Experts of a small language model.
Size: 10 layers, width 384.
Below are experts of layer 2 (counted from 0) of a mixture-of-experts language model. Rows are named gate (a neuron's input weights, with its number), up (a neuron's input weights, with its number), down (a neuron's output weights, with its number) and show model dimensions 288-383. Each number is 128 + 32 x the weight over its row's rms, rounded and kept within 0 to 255.
Before each expert's rows: a language model's description of what the expert responds to. This comes from a sample of Wikipedia text that the model never trained on.

# expert 14
Description: Modal and auxiliary verbs. Modals and auxiliaries before a verb, such as would, can, may, will, did, must, often in technical or math prose: "It may be solved".
gate0 [107 142 129  95 116 147 120 132 156 202 117 169  73 150 161 108 162 169  84 132 134 152 132 108  73 130 176 142  92 184 112 119 151  90  74 119 141 102 154  58 177 145 148 149 131 165 156 149 103 118  99 220 121 153 134 127 150  99  83 129 133 166 157 142 146 189 106  90 146 113 145 126 112 127 135 121 140 152 176 145 152  74  97 133 173 143  93 131  95 151 148 176 189  98 168 170]
up0 [109 150 124  91 117 146 119 126 136 180 126 161  93 153 135 121 142 159 106 154 121 148 124  83  83 106 156 132  86 201  83 137 156  91  73 118 135  95 145  63 165 155 149 154 160 141 165 141 102  77 106 192  98  92 113 119 136 118 103 151 147 161 143 153 132 179  83  92 156  97 133 142 113 120 116 143 153 162 162 137 147  70 123 131 149 158  93 160  88 147 170 175 175  66 164 184]
down0 [126 192 131  94 126 145 122 137 153 190 124 131 131 141 178  62 103 150 175 109 212 167 135  84 127 110 221 186 138  91 144 118 132  74 107 119 145 135  96 123 116 145 140 131 127 140 141 178 117 118 101  91 109 170 143  92 142 120 172  75 144 122 179 129 104 101 166 111 145 171 144 147 134 165 104 197 105 135 150  54  91 132 139 143 141 113 120 115 162 116 144 123 146  93 151  97]

# expert 12
Description: Past participles after was. Past participles and role nouns after was, were or become, such as used, released, engaged, based, located, part, role, due.
gate0 [115 124 118  90 163 135 142 121  79 131 135 123 132 141 113  90 112  77 128  97 126 151 102  88 116 118 174 122 150 160 140  96 117  75 133 107  84 108 193 122 166 122 147 146  68 139 114 161 111 139  57 108 198 119  52 131 122 138 168 174 132 136 126 166 131 176 100 155 162  57 128 106 141 142 108 148 125 142 145 125 103 147 184 143 180 141 138 140 135  91 144 110  49 158 109 116]
up0 [180  92  76 145 135  30 137 192 134 122 180 105 147 137 123  67 183 126 144 119  99 118  97 111 129 121 166 101 166 155 136 103  89 107 118  73 144 113 180 145 126 114 140  91 139 143  67 114 104 150  97 144 157 121 106 206 108 102 186 133  65 127 135 116 133  76  56 110 118 131 121 136 157 167 104 117 134 124  94 217 109  82 157  68 114 129 190 130 120  94 145  95  79 147 125 152]
down0 [162 135 109 222 126 161  86 182 173 127 109 145 110  79 108  84  84 100  90 133 108 155  83 119 115 178 139 130 153 168 143 189  67 173 153 120 154 158 107 124  90 146 159  99 202 169 121 111 100 135 122 119  88  58 134 109 122 129 127  73  74 150 156 138  75 191 139 124  88 166 154 156  99 138 112 204 105 113 140 105 151 114 129 162 162 167  66 136 114  53 130 114 141  58 150 181]

# expert 32
Description: Small two-digit numbers. Two-digit numbers from 10 to 30, such as list numbers like 10., table counts, percentages and year or date pieces, plus spelled numbers like ten, seven.
gate0 [116 119 120  87 123 119  60 121 134 129 126 146 123  98 104 114 153 115 117  94 192 165  98 127 149  90 111 110 148 124 145 145 162 165 107 161  69 125 136  57  73 193 127  89 139  79 146 130 166 147 179  79 168 154 140 169 148 118 151 152 120 157 117 158 119  89 198 153  86 180 130 123 114  96  93 157 121 126 122  91 130 116 125  97 121 175 131 122 153  77 138 113 124 148  91 111]
up0 [146 126 145 157 139 169 182 155 108 118 151  92 134 171 185 135 123 144 136 143  74  88 139 113 115 158 155 132 104  91 126  99 102 109 140  81 173 140 110 216 163  94 102 140 117 198  93 100 125  95  47 149  87  98 132 116 117 142 114 100 131 122 149  76 126 163  49  90 172 104 107 155 146 139 155  99 114 114 143 169 150 164 173 137 129  82 111 142 118 172 118 145 108 118 156 117]
down0 [124  95 130 182  98 223 110 102 139 126 150 141 128 124 139 169 172 105 177 160 110 140 123 133  95 113 153 151 109 197 139 162 117 107  95 141  90 136 105  92 142 177 108 112  96 134  72 108 129 139 144 167 115 132 131  88 140 148  71 124 100 138 135 180 102 116 142  76 121 103  88 105 148 107 124  44 163  98 108 118  75  89 114 123 228 100 119 133 135 126  92  92 173  91  84 150]

# expert 16
Description: Adjective suffixes, coordinate marks. Word-ending pieces such as -ic, -able, -ful, -less, -ive, as in Inorganic, plus invisible marks after W in coordinates.
gate0 [157 131 136 145 145 103 102 122 135 185 125 179 141  81  91 139 111  68 154 147 145  99 117 125 128 107  98 147 137 197  84 109 101 170  76  96 125  69  86 139 145 120 101 168 225 158 146  84 138 112 123 111 134 105  92 130 132 137  97 135 101 150 124 143 114  60 189 146 134 189 100 127 118  67 144 156 141 132 143  83 141 154 126 175 108  91 113 114  91  83 124 115  44  61 126 152]
up0 [174 159 128 139 113  94  84 172 102 126 141 166 156  99  98 153  96  88 116 140 144 139 116 146 105 136 147 145 160 188 128 109  85 167 113 106 117  82 101  94 135 165 114 137 152 210 131  52 186 130 105  90 200 116  68 118 156 134  90 171 136 195 122 147  93 111 124 185 132 162  44 130  78  81 138 117  95 126 135  89 139 105 130 158 109 162 107 132 114 107 166 106  91 147  72 139]
down0 [ 91 193  59 113  78 169 172 109 160 139 183 152  81 123 130  99  52 140 124 157 183  83 166 213 124 136 124 172 128  86 182 151 187 122 164 171  87 107 127 144  70 145  94 151 127 107 141  77 131 108 144 137 185 157 135 176  66  96 128 177 105 130 128 127 131 104 112 107 149 122  98 144  65  57 198 113 156 105 200 131 128 181 135 185 109 128 138 136 132 131 110 100 171  87  85 109]

# expert 51
Description: Sentence-start and table function words. Function words and punctuation like for, with, within, commas and pipes, often after a heading or line break or in tables.
gate0 [109 112 162 123 140  68 153 148  95 120 159  84 145 109 138 152  96 110  73 171 178 142 105 130  77 140 156 101 175  85  88  85 124  95 125 104 103 125 140 119 171 121 139 109 115 138 128  92 104  81 101 144 126 138 159 118  77  82 144 146 144  88 187 140 123  78  94 126 134  93 117 161 137 142 162 165 105  73 136 126 104 183 133 150 150 108 148 179 113 116 162  87 114  70  93  96]
up0 [ 81 110 152 115 164  81 168 126  84 145 146 107 153  79 143 135  81 145  94 146 193 133 108 117  56 167 145 121 146 117  99  73 116 107 142 108 121 142 143 119 197 107 156 102 111 124 127  94 105  94 135 130 137 127 157 116 100  98 154 124 170 103 172 169  87  59  97 123 142 103 112 160 131 166 155 187  78  91 103 116 130 150 153 158 136  72 150 184 146 119 135 119 100 101  74  77]
down0 [ 97 122 118 141 119  94  84 127 123 130 111 132  97 106  95 143 126  93 120 139 156  96 144  90  99  95 106 134  94 148 118 129 140 130  75 137 141 153 189 129 117 100 123 124 224  91 125 122 182 112 100 144 202  59 190 137 100 192  89 130 190 135 121 172 128 131  99 128 141 129  31 150 101 162 172 111 125 149 206 152 117 111 133 136 151 129 173 122 154 148 131 140  77 130 160 154]

# expert 6
Description: Action verbs and coordinates. Past or base action verbs after he, she or to in biographies and sports, like took, won, captained, asked, plus ″W/″E coordinate endings.
gate0 [136 123  80 145 144 189 150 163 111 139  91 132 117 130 140 130 113 134 145 105 144 119  97 124 126  53 172 119 170 131  95 117 136  61 107 138 119  92 169 103  91 115 142 113 169 138 149 175 140 137 159 130 142 139 132 129 157 122 149 121  91  84 137 115 181 185 155 131  95 105 189  89 139  68 141 168  76  77 115 117 123 109  66 113 152 106  95 158 112 122 127  87 109 183 147 144]
up0 [150 154 161 130 128  78 103 150 173 103 146 127 126 149  89 116 131  95 110 150 115 162 129 116 143 222 108  97 104 111 132 161 115 163 161 161 100 122 112 147 179 125 102 132  79 142 113  91 140 157 114  63  99 115 136  99  76 124  99 136 152 182 140 131 133  73  64 115 181 116  59 107 131 194 126 116 220 146 182 159 126  72 169 139  96 148 133 114 108 145 106 130 125 105 112 119]
down0 [154 145 126 128 113  57 106 175 138 151 154 162 117 129 110  73 145 121 105 128  80 130 153 112 130 169 121 128 107 115 147 155 144 160 134 107 111 134 104 124  71 185 138 218 100 140  88  80 194 145 101  95 142  77 174  56 148 133  75  85 110 169  95 134 110 124 106 125  96  97  85 119  90 157 133 147 147 185 208  80 167 104 139 130 132 153 130 131 162 119 122 186 113 139 136 122]

# expert 30
Description: Sentence-ending punctuation. Periods, commas, semicolons and closing quote or bracket punctuation ending clauses, often after years or nouns in sports biographies.
gate0 [196 156 140 126 169 165 143 152  86 173 143 138 131  81 170 175 102  71 170  86  95 144 162  86 153  98 123 100 156 112 120 126  97  98 129 132 115 122 176 130 149 119 124 139 176 175 164 135  58 126 102 106  89 109 137 193 153 120 151  91  76 112 103 138 192 174  97  89 158 125 135 164 168  97 107  92 139 125  69  86 164 118 149 105 105 162  97 150 173 162 173 158 141 171 115 157]
up0 [150 112 123 137 165 205 156  90  54 115 161 142 132 112 111 193 120  96 103 109 115 140 155 142 126  71 137  61 131  92 164 139 123 131 108 154  96 141 180 159 146 138 139 152 143 130 143 131 121  95  92  76 118 135 153 152 137 135  99  80 104 158 109 144 171 141 153 130 145 154 130 127 151 106 153 114 124 124 113  68 188  93 178  83  92 183 123 159 149 132 137 166 116 137 130 174]
down0 [121 124 118 113 121 118 152 140  39 150  80 124 166 128 114 131 105 114 149  79 139  97 121 145 168 124  77 153 193 154 134 119 111 156 151 160  96 143 104 167 111 139 145 132 212 138 149 127 124 207 136 130 129 144 142  98 108  70 100 157 128  72 114 182 139  85  99 130 177 160 145 124 108 160 119  76 130 116 170 110 122 115  90 106  98  94 130 131 103 119 133 154 124 171 135 149]

# expert 37
Description: Two-digit numbers. Two-digit numbers in sports tables, statistics and dates, such as goal counts 49 or 71, year halves 18-84, percentages.
gate0 [125 119 136 113 159 146 140 119 137 141 133 102 126 132 137 114  44 124  81 155  99 161 130 119 130 125 111 120 170 144  89 122 161 116 163 145 162 166 113 129 156 121 146 175 224  79 140  99 136 118  59 167 131 180 152 102 157 109 134 136 122 169 153  65  90 130 102  98 110 112 154 148 111  66  47 175 105 146  96 126 111 153 123  83 151 122 147 125 116 120 141  98 135 163 133  97]
up0 [ 92 136 120 159  72 102 117 182  83 191 135 127 117 160  96 135 145 131 176 106 183  98 112 117 131 162 149 166 108 123 129 144  80 140 141 135 125 116 134  99  98 117  72  97  62 135 133 130  93 138 193  78 112  90  98 159 125 118 129 130 130 137 112 241 138 131 131 159 142 177 114 116 142 136 188 108 101  94 164 157 120  86 117 183  68 137 100 136 154 113 134 148 107  91 142 121]
down0 [115 105 102 145  55  54  96 100  80 145 149 100 149 145 148 109  58  99 134 126  92 165 139 131 134  82 140 143 121 117 128 155 168 170 178 157 124  94 154  77 153 175  90  90 164  77 162 137  61 117 150 133 131  92 179 117 119 150 176 134 111 164 161 139 136 187 132 141 131 129 156 141 161 105 127 228  71 121 157 133 132 150  94 121 116 140 122 127 121 143 140 177 157 142 111 124]